Weights of a small mixture-of-experts language model, trained from scratch on English Wikipedia: width 256, a shared expert of 128 neurons.
Below are experts of layer 3 (counted from 0) of a mixture-of-experts language model. Rows are named router (the router's row for the expert), down (a neuron's output weights, with its number) and show model dimensions 0-255. Each number is 128 + 32 x the weight over its row's rms, rounded and kept within 0 to 255. Numbers have three digits each.
After each expert's rows: a language model's description of what the expert responds to. This comes from a sample of Wikipedia text that the model never trained on.

# expert 10
router:117117177109163102103150127109121202098155141170127140155150098165092137119137144120069151109097117131114070129155071144123107089094152139147089163068164175066131097160150172138112113128093104136159082123090091094121076153097152136161096160169103102125081166133137088155077136163084128179130138198103087054093126100112140109087154174100071082170116140109083169132118104152108134176170135137151131106099075126165178141113095122180113116144109136164131207113154149074131125113098082154132132094106146072124148134138160132181076198140130158137132140139097092129061096127129094104159196099150103095105127137108150133049071149149127084168122112109139173155135197109047124125061099093120138088059142176100154119090131089125144035168118138120142112134138176099125143136119102
down1:131125137098123189122122182138174076149108114154146166103139167194167170095182112049163121161147176107132083118154159130177145153101175100109105166077141092121084151103131127143078130133162156130115077135101182131149152072063148103144090119142097083168169085141139219098116119118147086120102154195194121144180110101181100086159066169150094164099141095161061123131118135127130160181173079137112150122164129096149110124097125111121144112180183097087120094147145067174149059143143162158123176120116105095093120135167140141108127096110090080162099122113088136151138125162098134155104146150140099079103126133110080128121085040171072127136113115111121149163124153097131111123168171045123183120114140079107170069140127134143102124136085162136198125122111168118110099146113141
down2:072152157111137157149133079078088158167061132146115196107157138151166092130152090148118132149131104085134139094125107149109136067058154129128084109101082150182063059138136148205080069171128137150098183107113100187204067108119108149057167133111142077124105154102125102142112155066068151179160114124150131088141165107128146139151145131158180095115167130121137074157137133159110125183122077134130152137131117144120156102128132089093097110135117171182131172131134125135173086110173102073132124149112136081130133124127123081096161059140124158080148188100125135080150129128199128112163138130081126167117162139122152144125098172145125121139194116146106106101103129212152188136133177093149136109159101113137144105124102115113186042129118116138127084136149134124116142134230172
down3:161118141175107162115152108105044145161067118148141102131138153140145096166104141091107122128134169135108054132119115124127072147165079121129109151131114164100248123143149108173083153124132120124072148116108098124159104106192163182161142181075121152125111078139105146180075134161103129173133153075177119139157145124188101199136204132159069118157166141159114165173170104124120163163119129072150117182106106151103177134068131141189148187144113063097155089145106163169169120109151122152144101118185123138131148178186081124173063136132124144135159181138111145126186130133147158148153138102151079156126069178131087161117127129124157163137086146188115180112129165132118114163112127112161164119127102160150100081158150091108152066126148085154153092135153144094125185119126088
down4:122122136045177153059157137078166177136151121145172089111104113145122100104127089131125175204139097141115163095157130084104125119125096094069182135151114124066161174120139152099093152140092127129151073122100130162126141094107074112095181099098137092164124143105111127142080120139178082086078138116094156118130080078161131151134121086146060207142127146126116168082118139147125098141061087111054112156151139151130152123039098119161091133104103096115111164135149099121129117152173097131135083189124164065104107159172172106119124088133163085097086141107144131175126126163163139122076113177078119098172206096149136053157195088171172115176151102144134101112149103127091099108154141119127121102147168159115111071095152119065121142131162144115140188162133129138103112137059106
down5:188130162185127103105143151096141209117088107127153171134150155173202101092137073112200132164168138156127107188137088151105141163115127079174109155163145117132095165091127084147123109084106144173097158101171137176130104104166139134149119157168112170141210078122110072126090153094065073110133093082169143151164075169133110125083129109188137099069094149107076131140176096203148143148119151082153093110148128113194195138087108077062142121128135101112121146106137066147060112168110126109140150130127129159139152108100098098084138120146098110091168176156120097084143199162115138148112153136114130130120116156104125169085124137059100181193139148156147120084112086114094128124094152078145160129105086097106161173110158160092100126131087105148125106112154145097118152090082142
It responds to: Table cell numbers

# expert 17
router:152155194093105129080152129095071194064091175159130121131138123147114097115112134117122116068123085150107053149102120110168083121124175118128156200066157115097136094182128148187151144113107083117152145109138092106126148109096178136132122155212111135153133119099110144122098122186119078121148105169148120121166163108133146130081167157103106090186139143147144190165137099178107071096179104132186107104151092140144155191138093095139101177151071140166125180159142175100137170121131117176119035130123112089078182118163123160158081141112102183146118172139126100102093071188162128078158170131092093105134162174112158126112118120110119112116139121132128144142148165115101137104093152075131113136115095192106152105092144109139090017140128187090146112170109166143099088124130127
down0:097137134151147183145132102084063154149124129115202176180116146134136165131151176190105155134158092070113130171154111082099159130176161106130112129155185120107130178162098156173152093136175107102139164183193177089070096092120125113132104146151167127127073076146122090153130075175108117106138148099141155115168129119105084123176074113189155146093095152115151138158121119053135103126105107119070080124095162139132132085178090133132121119158132096180065162093117061158100096095141122122196106159111106108101122086119132112149094164086145127130158112144216197132158130080139156175151138120088103119165147173129155051133122112125153135070091167102085121147152169137127103135172038147132138096128138111161110117172149149131152111180132058123195159078140134135130124116147098
down1:122123151118152149150105119137168114171111122083088142147109173156193140174101116159159143120147177117104104069136142100113186126150106167106157135139118041126114165077201133085148177089153115118098089105094137118130150132089177173130195107161086169089044086114084158126115124134085116096117115181137140120146146077201208165138137071126080091095089183160142111167118100170105112098084098122105105153156149072160136168059128099150103137137157120107063140088092090145162127126119163161120169131159165102118163103089101096088145116146135081098145147096160120124152114177153100134161118158110119165157111110167141125165082151132151135122147164101149119158106104116179129107112093165135177185129139134097172067093172120053155097128183171112173054139128116104099068143174136
down2:148112172135119148162138167164144083175129142101151100048147149115159105127065139173133107106044137150129128102129173159153124167152104086120133185117140111064152105146094121116208152081145135150136110161136170096085110080044195100123166106134140135143135138155196121124101166169174131185105047184164156148111113141129144108148198158136114117186119109145139124131153136188116127215152094081133168160123117108082102116129140102125139104077165113133162081162121082089121109114109122169105111123099092143137108123048111099146141142120161136048071118153154107088131213147152076156111146067126107129128127125167103125037122141109108180104133124100124172127100152119133130114138114196111165112131083134149203105128122125140080132102144082121120096129124126156051171106118119
down3:117128117170151118133138168140125067116164126181111152135151106083159126142130142163100157124153056130153099114126178139176140097173135125108116153096188094081175118123201147104137085123089069129157125104073161147133085130094171115149128069083127140088126100079080178105117133078110168097106093153181069159202078174122117113111117075100180116109131124041161129133101130138137147099188102093132144181175118122160142154105128113171131111137130154151045150126155132139097122188117137079118179160137190097086154108129155146102138105115107146124146182090111127116095138145086155152168144163089123137129204150157128137129139165077133039124109136129132110116093112081195118159146127066189102123060092129115109063119113102060076152140100150178130079102122114152122171133141163
down4:090136077076142112131123154151179121108085136062126150107089120121120122130144150104150164175128025174152114121154128169118104137126149135068168103086108135210153093108157096139144095132108143137055144055102108131111164183158129145109163163170190139146177140156102159082103098116117096147127066148120148089117097089123109106137155151123146128112146133095056114080073131148063116104139121172105122092160112099114157152109095117153106062134077058082146124141106186080147109147146156067139121101121129132168124107154196088139114064124076145093134152093163104056137101162197092121156084092128088121193123125184086084097106108175154157082131091170119140099108108145138090138143159149174122114107109140134059140105166096138128132102129123106186151109146169195161162108152131
It responds to: Objects in music reviews

# expert 43
router:116154192084161152043159110124111184133153130189144139147125078155122194116156124117118166116146083123099080113150139119163091082122199170129107142078159161133138147130156103133132092136133138184111092130126092076178110125119142168187113131139145190103099160136116158148099172200121109181153124163100075089090162113116120046098185177143096096156150161132115172149124111146142139111129141145182113090139136157143140172181095076210111139122102149100142210119133166108170095104102113133142108135094111087074092145157140129171083107131082197149094123165092099152064094157133080089123158125090109131133091144118124141087120129110085096130153110154169108115109160082064142116110139122134138086089120144128097152072112040061155076167185148117122092112131178147121116116168113
down2:107118110146154204122115176162140026132076163135143141130093134180132147159096176132170157180137178118132091116116147125140114206147112123149132084187167118097090051121112094197110110105146148109122139122137125095169084106156116116141168107140205174170079090126112124130141087138137104169107186159152165108148162113160095135103094108112121092156177148127092157129095159092118137140100207144186112160202150088159111096108131129120171140120086135072202069032100179144099114131126160096153152099147117115146125151127104099125155154171088143150123144147099077128179125105173129103168123145169119128150079160120137122152145105160116163125119111178177144095158170120158130137162134149139123159090119130178148064168153089103156118183087119201116066114142104163171110173119147
down3:032131106125100117126107058199110079109097140161110154134111135160139144135105155159113169073132093137093109067178129126142145181118135131154163077111212121062125134086127154107195149116164095127149106113166102172171204155150151121088104094148099140120115094134103142103093107134154148167122164122120105128109090150088091127104122135084173104118146155079098165129149138073141083073166177127140175123137107128170133093132145146104141111152100061142115174049078149171164110068139148124090183121122087131046116199078166151113148139095130151132109122159089144103194099164072144075128159115091183113115150145154125093117109155113159190061119128111166152112159160109141168109121086108172125161098100106150142193158133122096127098129129120177157124057097084129116092106112144
down4:124149159103162140106177098136075116131135166138144144130131123171111159091102139105145151141152100168145167195235159198105102170058125134153117148101101127157067196133159150121188147144067127154165071099096108130117096100096150118138145097143127117131105099110121128114116140131112168099132133096152114076159142140194097080158114108071136083096129100045089085098118169115136136157181122096158099065155089090112118175128097145143105117125108116145115129122088185178085153097197031170129168141118093097112162147115115122068148127119119222132141122106106126164125126169122145089155148136113154094069137077079137108162114077089152149089121084110123180159093085168177099142173092122149152189088162090136123130121083129132112076157114113071139157109134185119143153132104126
down5:174158139133132124182135111081153137152104160133089082168083170122129157140079127119118147143055093131137122109141128144145102128121125135181136180094082092093104116083124161144120144127111167173096167112094166181094140103115152168177143134171075132139135173118086130120107177171121041111094067144116143078115115162123145112119109149129068160150130181177094178096123139149133148123139157114182073137086169164100170148164142143160079099103141094133121135127115144123126117136169117086151182159142122086128183130136164132121125179102114130170104132140131046182144124102099164117163155116131169168174071082087127188066113173144139154159136080154091108116147128181138169109078136127111150158115049163036115158144169086179123079184143152106113074103179124152117216164171131
down6:155108169092129105124169107105119138107136081101132167132108173137162076155190110094192105168129080143146081114095107133143136164143162126155174138165103125140081066163106119147146096121108140141146127120121157165112066063085106139182115119126132106103206160084174139143127107084072167087082114123107178131126178149140148151160118108057132101053107123093168078099156167108154121150131188088163123108116114119103108139114096072120152118170123146151130101132183160113119194210120150174160089145134153116145115087131079120160213140130147154118132080145124137104107139220147117130103110182110219161161106178076141132148117095144105071183028169117151107125132153126150131167116125170144132095163168104102151124093123171122139152132148087143121103173047105137147143127131152
It responds to: Table and number punctuation

# expert 34
router:157156148086165103108147169110063159112121180121076137152099132187096189132135129138062180136140138132132062091116160136119075083137181142106097126063162172087128111162104153168144104068160136138127121126120128114171116162107141135131122177142127128152116167117110110138118167182110127181155130218106053101119138144110164135137122113111050077115117149140145121129104092171085090144155110118103130101159064108171104111141086161138111106149086152161120158135144128085155095112135083128102137134125065094146131164141113166141128150134126146101159143191125069136072166182127112068112153071106095085122146167121114148067105182128135133118164085099169123154116121103106168138121117114129129134098153177069149153062144032072136063168165140095126056186156177115054114156152123
down1:112145106069115192142096144119161108053183157157191174134131128140125147139166122168129124097111134067078088126115144173091141114155136114135129113105111110125153117173114143193158174116079080140078163121138085090067134134145120107119128146135137137150076146123132127125146148147156106107211094160149160060087098105130183141113090122121160134141083101124101175175137123087135109086077120186151160122089069159095160061110099094111082099119109118152062143135113134144183102148151139106120109150057125095148162189169125118118106146088133133105138140103125159104066092128137123160145139122157112095168106108105130098094162051109077160167182195121093137080099136097072163156164171118130160056093124126095137189178150136163184127177134097100137107115129168121065163185119195
down2:189141144131106134131108186138132098087145131103111092090103192128138110145038107124077192178086123127154111159129142138136160140191145153178125100152127123188079065113105175145146124121106151145098049119172108145156119120100148114173112140128140110123144138165087156151116113082122097092090135129160070165137140193162133142140165184089122115183214158137127109130144085126187129099132158126124102138169127137100086125161167110127093130132135132100098109165170108120181091114161129142064121134157104139085039138098091139109130152079151141165150117125044106153127099107167134117054113176126146135155138093126173106134115172141116186089096140117159078119157140120169169117104121191157179101174100140163132173175109095107102097085157147101129145087066150150225127084185111
down3:184169105126103155100120213063188127136108126092077114055026158079089125120098130117109128084172149159097110085124114120144161185161065125102126132063108095156151148143139121168082088061084147090118146169142119104113116126183109136177108057110158064141153111170111159097136137105136127109153096117143173127114147124092078138159101102175131121117183163092161133076083159104163140134100099131113129121149129129155113175111099169105165134142115154164173125111143074138123134143144147126099140146135140146118127138072087150150119122133163132121151103133102115093100122194149121130113172132125213100140130173174098159143119122091138113106107145084120135170136132132212112048166124058065103172136116069152197116135158152107115155123108153114101025150112172181129106116133137
down4:076156139095123160189109118122098137111090078113038076126105144139165171101082110155115104132100110096106092151155152118073104161102147101156182111114086151150101148106135156082094120248082173165108140137113107157086149125170103061144074144082117122159205130135105073137137137192152092139099148158190160052133118136111170111125108090165126121119113071120129083112094119194167161107124136148144130111098156110117104156155138164128138118141115145131148122110140053155114152120123152079192098120117166168110174182086139141089068109155110105097158158056122114173165084137102106155126133153082179139108127155110095119112159115166155120088087108154087131144170111122116178100171136141107128115162175155156095071155066098157118120135106129218113128146100139104103123129086187
down5:105061095108123085127134079120126146114148121162125105103175151182157177140156074122097160080147197046132134157114131181152124127125166109088146145149145105184107147114141099181094141100118152112099150179083103154125117064084094150146095151149119114130105052177057123097128068144183112095140109135121108115149157138120206136152155166088092191095134132106183105131088150078120152104164148130112094185123117094145097135064087107116170140111079097159040146078152153114130105170166141169078097121199114136158112143083125089060144131095131125117150136129127107127055125176136102102162159093119106119144101081115126078102084111138114110169145165098143071153120175104145124131088117090152146182184097122097162090182140104142106105152119149146119141131120165100181047100117107
It responds to: Infobox field labels

# expert 46
router:103144164025125155076138115139078154087151180168153147167148081144122158089162164121097135143067140127145080170124074115129096073130151139114132124069149202105138102168141156168144152104132095160167082123121092101129109133107174198135105155176087170116109163104125126168113128164055098183094131185180094144138221111126173118131139145091085080132126170138157108162113112163130118119151141136152128104129162105169194147130131115143107121157070113144121158131126126071105149097166122123163116154160079086105094109141174120186119114121102192154129110142141080099079086143148154070128169081152124095074128096133146127079099153110069144158142065088161166122127172118112134144129094149169146133043151120109181118090121060130100070153125154077135075142132135120090088154110123
down1:168109093160110121089091084098131135166214081077097170101100147084098131150145161123071106122154099155195166114053170163142157160181074168100100160121170125131115107119132133136174134097125096133067121123161132105125139117101066149151178098129149122131151108146029100139131036152034138153151150126124141140106086116146164064129122114049097151125118097165133130151128158131074112075174120143198097089123096135142166149039104124136167104108110134103139141159177126132108121091085151142080100124088105159127187102125063140109148117132101154140174160102096101158138110128165083148184141128170173138115118156183134108177113157101122120072060090124077133113124117094089129162150117176105129126128118105122137161077145125118104170077108088121157098106198123147117124136139109
down2:155144150107174139097125139126077157099114112147096125171166158166107120103073088076121134123138104041111106174133163106091117136146132136129106082165146184113153158115099081151060190088075126055179093052108078130110053127127098137132118146157198056151087084143130169132164110161168169223095160185149201165146119146175130123175113106150124136098172134116099140148145097119108105086095094123160104097109163158083089177123120158179155092117138110131089154098186134097108164139104128113045134157075146134162113170180150103127130149155111154126148130117135158079122103166150072168124142135145119097164164130068139102135130075117106076146174159118149145187139156131131109104188120121164080096141145080084178121099109115139122140094120110120142153121187149134123111174118136
down3:177144186130166101109156159110099126114108133109161149079116087127134081074147149090127141114174110116164180108182125140135121173178098068129100133121095068116148143134102121123121126171154116164101148146170119175122187153093176032138116125062096109144059111102147060153132151140114137122064140163152185178103163136176154123077096140112117137126138113095144084160159156099112100154116081101146150195133100117080116158118157237155105080104139148111125110124136104214114086150147091160106135127152092123128126044102112146082155105136123136152148159101132064094103120126103117142153087150094077141111110151136092130203125098174134097097153131122099133159176100122095157141125162134121099215055093123109114118100126100179151094115146133201154151089161110146063154134137094
down4:103106085153139129169165105157152094139102118120120099092123195129100134170129143176044104077121183128137136112100169147122101134090157075126131125079108149092159115142091096124165133084132104089168123155089101115125092165104127121101129153037186188067121179100072110087147092061152106122117073093144131161149124127120106116145097068148143187108110111155147114095205187165158140077160155176142101073113110090094096137085136151084139077159098141172116144081111128149148135104096180180070168140096151097134153182153140184143131125136101153072135089134159170171147161144134160120178110170142128115081144145086178119088129170107194118158152131108092089134099092108054105176174177125093083123085137103131149104151136120152067084133147109133118153099116120112106114105188149
down5:114147122117142136147176149130144090150122079156111108189083100213114095140100141193115147163121138140118089115152097063129135158111142085083150116105127040192159107172140083093210079154145139130136137117133132166120148135137160174111149155118178153102150146144080139170120094120059143093142079101150134096143183151135149131111131139089136100151124137120138055169125131090124126057142137143121158132140121129131109124129145146122184088170080165063174126085125146088147198143118083118167133150118115103045155150199142157095137108157142086121101141149119160154100118118155119137133098109100106094137200056140175134138126110123112130155125232141145123116101111068133132142210115177084134121074147117069121138160116130183213111097120146106168087197147117119185152151114133
It responds to: Name-initial pieces

# expert 45
router:132175221104141134103101147114075140121125186161120133182157121201112119100153136143109166112103088115097088097152125139142125065108132135138112139061176147087106121161120138126164136127129089159117109117084118123162153162066156158123145156126125141156195164083098110128118113172098072141153136205164123155096146157102121100106095161075038081115161200092134137144111101137090124153184108143199106108160090101187121144159123084178088131141126133136084175161134127100166185112132104173083130150110100126088083130156140107136061136143109183141098161102092105072094084154133093082151166149116071133151124133079135106080080136150126123130191089106179169106134177145109138087106096106162104077098117153130121099095112080067154089139181147083105129108074143118095167152153076
down1:075119086109088169111133052108140131067133012137101159126121113163090194150111184076186115100148135110107062173084134124092072151097131076086124134169061169125109189156182124131104111087137175124200101102101117104081131114148170187081132179155125130116105135177149135130156115086115112131141132093125160073072094117149143067131096153097144124129155155133129128147135060158113170071111112128119103181081120141160115167111131116165138091133154171208131158083174098176148104152132119141112124128141141125139139176157141110100158103098141077167194099115073118137135201131106127094106125153149185149126149149125146173159115146125156095118137167066143102148110160082144130183112133154147114116167184118087118140113108092182108119118113118086143155169179147100082087111148120
down2:120084109117159129126046150160138084119096160089160146105144096188121115111114137148145134147091098141140154151140194081141095112112119151124094087194133140131117151128111172117114203143175103101086156165125141096114173067080122129129101227108087164123126116090111125136133112110140124112121071125074106201121144061149123088126138147087095121195141157172159111106098146121148118110198132094158062099157124121133168111092104148113137104127142138105108144143132132147161087158182115176105146123063135133150108145125126074108132153082155210155112190083215135103106118143166124104146168141180114148109088070119121143178119172135123149073118146160126186187111070138119150126149033145143067122235106105116101091132121117127174125172121126118134152105110154070127128100168114
down3:162138071189135091106143135112110161177149092125135068135116060150138127171098148118101078089095141030178115115094121133166120147094112139125166174080201145035150097122100095112169122109138142090145178099162149133112150161186180113137129113103141098109095119165115122136173148123140122181143123177109107108171077151103159149166140089077118133102115153114137137144140158098119131139109111109109080167132171218147091178096211165193130119160106113048149099156145166157163163068121156125062102129103146135180108090173096145105178096085066140217171072105160075165116146166075139117143131103096133110144086154070123182138141143152150138125083108134140079114132176104145105084124099118093159112141126111140132129112138133128109140147075139103077126107112155124104123141142150
down4:150137145164151121125163115101161097077127190138119141126152128098142149119164101123073155117127089119132172173183099094162158103102149169198158104135147115166138113193125090093112126124068137098155125132126093117124052170127090075116131151081045094178115134197177104144140155139135164126130149112142085127138113111126118105161147186105099094125130092168142124128089104193181190160129171058125115143153165101063093114179154111091180087104120146118175088142049157049166097186114103138152187090108139150158128133123195142141141119098115154117138137137082099140155152129097075126073169168123169172184133087153115107163199126091113126112124169124119158110124166067091089141103120086124111113179100100209130162168102097129152130122137095115127145119159060152119173142135124
down5:173160142106178125138109163182120102104177139119110131071166160091127136069163109122095141080092170143143113135132136117104159128128077172097106103119116100157076105167138141108100145139077106177125131168112153112080063129187141087130128155101144069127135139113137148093191078159047074157126162103184116171172180191105142115128167134123162120156178131157139140122119092107085129157129147157149216127135103137135092196109159151135153186110130119159137078143093132146061136166142093148103108173092152123128139167162138088137092104098097137122153129107151108132053146128156127128130165131133036114075109126100121143112091186133140122202085160049137077138099103051206130132137158100077183112136091108114125149120176126152076115112125131176093117146092168123147174094177149
It responds to: Comparison and quantity words

# expert 25
router:123149170034122112089131114114040166101093167128111162150149159203117141133108126116128121145144103131099062109081137151105084110073163148139140127077152136067105062175110161139112085111151115112152153127125114076124125148101129192163095178172088112068162144118091108147152181135147083149128124148153106108165151164127127089096169118077051089109132167124094119140114069127134102125155135177138112074211102128181130138134103152186136128139066125170125187123130182089114130109097072192137107101099087077042154156138108165187129130104097164133142182143130062115062115185138085105148176117081113118132160110156123138081111137108109093121158114133108136143080150118106141093111089121158127100129143147124129133109106119110145120168138117042164102161122168073094114134177102
down0:113133098079174125077098111127166137149133064114132132155111164113137074069130097076107074184116088113145192116066133092124130131095106129203140115131148093116165084144129165113135146170093174087112079092147126127143156133138157133102114160123114068199072199147122164091096129131180179072147135165116112106181094150133102168109138144135123163130062110134136125095129149131122143119054163100093135102124139110178134109088193123105108127134176138132113147133123144154127090104104196147118131150094127164114132077177184143117124143105150189126174090091160132130143103046111121105163163196218072096164063080121121112170136126141109078148118164142111130134138088156157167142170122107118031161138113083127144093150109140117106211098138085112096094103111114167140164121095117
down1:190115081170112184142106175130171137082166086087127119090109128177205141089130134085127173088145120092163108100121107198130106179238107113115160094140081154151132103111153116113145089202146087195114111143137154165168080176097106143124131092100157089114096130121086132091125117181115175095113131152131109123115169109105164112156130176096123178089137121171105139150120134174176119124125078074136148153084080113174078157135174202100112143079114142107144085190065111120151117123127146108140114109131149131095165092115131113142126140082137136105151129166105113080129118125073145116142093172083079118120161081150092141090157115175178111098099064080122128123135153115165077147160162154145138153110207121142136168117119145178147206098109078156110167202146137121120144129094119
down2:200141160117167127123091157123105068149132091120128108133157116176131157117177168121071180133151127075150142121119127166141159022178091098173118105142104124174090107161179111111116144142130128080204149082141129121144092097109087179145102110106112114111145136186136128077143175189115109120093097081156163144142133108164109110114120073120111155199116115108129158087117074176177161127070116121110107153098138141145080149152134115056099081130176123144149064144184150155163135101124050165171147100091096170128120123169119164083192095128135129127165147134142143081111123105126162159142151111113114083139121114142096108138107128110159065088165099098134099176107154129158110185150088119140161121054124083155140147054109158126139185117083073076156106127134176130115123168045113
down3:114123077158165098102124095156100102121107095136124137162148081176130154143143106128045144157096144102185085130098181125151066072119148156084117127125122099099168146121120116132120141119140088122140161112118098180134187075083128134147109151118103097096117116103146070105096053080113128137086180120145194147086123110127175135166124125102067157153155164132068134163138109115126119144143107154118134080086089110130099148093184122117170154082164121106077219111160195138120094160142120125133214102180122181136080196119095063129070124165131137141130175137092138107122127144102149133090192128175134142066128063170132175164113102165114095130119173128115123122098145055162148107138168137159122190180125125140146091113114051130157067141121079140125169136104113128110085092123191
down4:053102154116101090103098120077090089148115122133138126085097147115094135168120112097136122129167224114116132146157164108182115091109099089095183113152185121108187155105092121119137176159096092171167068178129108115112095178111138072114106089156117119172147126109158139078132137148126123119116168162103096107160150175105148073103151163137187165132085180173214123138165122161147104146177109166171126117079112128144077158125170088105092179094133086160129134149149096147107106144154099126130082140109101082110126123118137092103103198120068151141088112134097082088153157182140158155118091128140113142154122142183058131063163102160098178130102131122138083137119160095136100136150116122145064139050066129100172065123186062150129132125121062126125161111169130140119186122106091
It responds to: Auxiliaries and function words

# expert 13
router:151173186052161082082129098136128161114086116159098173177128084177113162122110166087102143115096109128106065147120124114117129068135166151145132152047119177092130120143107154139168111066130122161123140114064141103136082119121114153166103186178153171143121113099096119163126131165077098148140125165092102080125135144120129098081175180108068123177160181160124146126126114181102096158118110178143078145131091153171128161154125140191148101164074133168123194116087132094105134096163111163113092167124088086104122185139105191153066122118078152140142163117105153140094096151188101103131192129151103097093121124139140138068113133145129111155114101126130105156077148122043150162075144100157176067115150195115095124074103121121137102148180174089138054154149165169118127144136130
down19:079150118138126180129109080106094121135163120109109115125169111133119106176132141157088111141121071075160136154161116143168133072135098161184128140085064139111123114145093107146157145121082152091123160105104084158166159064093105158121094123160133136131110141115043099169130088140093127115113127103117158078139070180130165122146104111073124093164109158112164066102113126202131127185082143178102071142148153124097133099153136098141091130193101151163100094112104138146102155132165118096081119131098140074115241100115119155137128117164180111129096111149161120134113110179116179168165119120144140146172175178129138153169072132114176104215074131091159067109178155126155111147090105124146193147170163092140121175158072161147038112160092179161077129163112129124141107139098152
down20:129101109185147115172113161139121081072224101134156129112096139101145133096109161154130090117016141139170111111121108138147166151123149046120120128217161092093089092096124188089127134139130087110146108164186124122100166169203134086111104102144095118112141102151180108123115175134133141115124107175157060095128122161075136141157168076138174120203167137104172124146128123186163158103161156092137146160139160120179153115095144109108130120130159140063171115082167158141103147165127129097068183090139140194152107094119084095105181187126108154148133115123033137119185132114120132085146105172114129168156089107136081150164128174093125146143116186105153111121096092164094145080104098114109085118154107119105107159185131144160065096089117118110131141083122143125124103127157116
down21:214115116121147091062101159113160119132108143117099133086146070136145140072144135185132155122131083076132182084135128178104111175124077129149151141126099097159106147075122084145126125150128136174113158156021176111153080120108128153138125126087109136079115124141124124118165099105161119118129135063097188128137148048078099087167138159084164105161044076179121096077138130068104100184138057153084064122115060168119063151093157126108130124110129106120124101101066109095156158159125106141130096112084107063075141166124176179143102123109130109109135055156078117133134191167205136172112084095094154121102158104144129116109141121155102126151105106164072109143120139140137148168120185107134160099099138132085149107123102159138115156092109114105166141096137106123099086103119096
down22:109142111116092178113149108122080182112198124093110132133135102114170136058150147123129131160087137064156140141108071161143129154175129153127136192147122119132129111149144158125120147083135097149133161151173105137161126104164148171193065130141107086118127123077137139180117096153128179183136124135123115127098123198088130087168153046108122135136136129117081096091079120085115130120097087197117080134071108080129063139161097091149129139112151081184126055149118153124146173105182095059114128137121158108079183108188129192112099155108124087068106140128121111137108180142108171158128165130082161156124096141109173098150096104123134205153161139074102101081108136109124117147125110183165144140119162110107135123186116064203057116189111077112114108068123126109174098122125167
down23:140139134166135149129163106022105161124172143167085170085091163150094149135117172093088073105131133161145041098192110115082133114138121103140118125145133146143129096120119174075188148110133123186145085135140055108128088176088165114092123101149081102107120098137134162144131114144175163184092144091143099101068164145155063110115132142143122093117149110126070129097110091125125076126133169160234151081151186144124117135052120127095116103124124132099106127156123129154070147143186120195137084146182113160160120136163139109037131105112171149165154180106139134138116131199119090146099146172109150091140104126116129114152132096077109098120130152190163144147222104135101085104167132149133075098131163148131134140120139067143138154118168085121142150150158136137100184156169161
It responds to: Conjunctions and relatives

# expert 18
router:149183154056138138106147149113084174105134178169098182178135149210103173137131153074089118114101097174122098112123111132165128103132190136177082182062125160072134082130129169126120113125161145182111091135094112113129123103053133162103126132171121117082114157138093147139110160149095103173125154163078120088089161123139180059089136144111073105116164136116118137158136089156141141076143103173142150130116094141204145173131107083188124146094139137102149181125116173130131088139174107170118121116111138104092105145169127106168089138161086178141123149108144065099079033155110099080107187118119130114169139129126167132088098118117075080114162081138160153134126154125089111173071120071170161109113144174108157121122127066045131059122133165132115088130136158145136130149176121
down0:099149110068194154190127127154087154175123169097006114163182120130117131174121145116078159118135127097136127091122134163126103204127164052072122087171128101126152132119123121179128071100107065165122103102099118118116196099160168086145063068157167113094156124183109083161146117120179106111150178110111120116120113133133117130138102090102143099061105131156149125132136098100124102132120130148121129134122120136059177160096107159126150160168097138139131138106128073151130157102084126035096118138126153103174083073138051066182119146078141163150100132111138123139107098089128155100114132132088113145115144127113093137058066165127152109105178119140134178118155107090175080184118077121141162185164143112165133110088118192122104139135126106138101155074135147110187109123155152
down1:103122145097108116150056133091161150188113138111164173116128158084104148142126135129222081159170067198165155224137083094157098115095171136113131111114177123122116114121090125097115128106112142165130102128133095115137086090133196062118180167120118161106148118136137055149141119108105152078137125115123146136153101162072060107110102114131140132060123090118164112158154142142172099134120181081184117103131106126178178169070088136159100123161112192149101142113101136096158152123131135104158135119100105167143203138093189106085080158175132094089168143117136088171153176139159160146137155135192110112061088147117194116148123156039133124099111109171117107110120154111172117101059125114058149070095098155103147130118153114158134112145091068126115121133112104152159131158153125
down2:107139118083159073103177184116171112144058165120088098174102123129119142105114089169156122098088124162122194126087147102143150136083154154170155096149108101157142075130102144067092124136131125135140173063154176146151141155132102138137116128139103145189132153141147100132146097140119150137109088156137151052063147099123129095163127128122065103176107178178143164169111161123131162154099130137189110123134085149128162128140122181069125076194127128141084066138143148179070112158109132155119131134059125077089172045135181127099189137118149115155097153136159172111141073119138083175140134131149100130107151075149109095107136175150114138067123183153148154134130098191157148144157098103117161081119138132080091107080111119114095133141193073185176055090127177135102144070131164
down3:097116153150120116113134088158119146111132128121218159105087120140066183105133161109122098171151098120147176130119073165119150138140118119100087096130078169115067080054104154159150154127154146109125125113139137153139133073096195143094144208093163176085141205139106151133183169089143122127089120132120170175100156107184120064174111134083092153119142130116153117162137138134126082154146107112136134095112134116123153108145085117113182111118182137180182139075054128076093162116130128138087150080138119165121134125100151085101114133147181154115123141105166096076185093072073119106076120155094159192128141153145109164117141113020142104140118141137126089116137130129106166182153102161146130109202184100064082169169115185152107150135136173102099147155120063163099102148145116
down4:139106124128146084114192122092143131084106116138090111102134169161160116100179137072122167127187122129113095165159173112114148112120091128091132083148116098115125162115139179108097161097072069118132120174152081121136184159156173133129120140126119132148190081033086060164090131137104160121130103097114199043113135114179159153159134102094212157112134112139140125140158127108114202075092124112072142143170134060139076126147147088134118206127126121137079143145161126157113137105123139115169071113161137131181139115135121102123105122141135152206141126135142151145085126030132088159065112141125178130202139181148118132156121099141101177117124072152108098134119167139108156077108149124129073134143143162192147144106057144098177078131079100150188113112141166119124126163118148
It responds to: Measurement and time units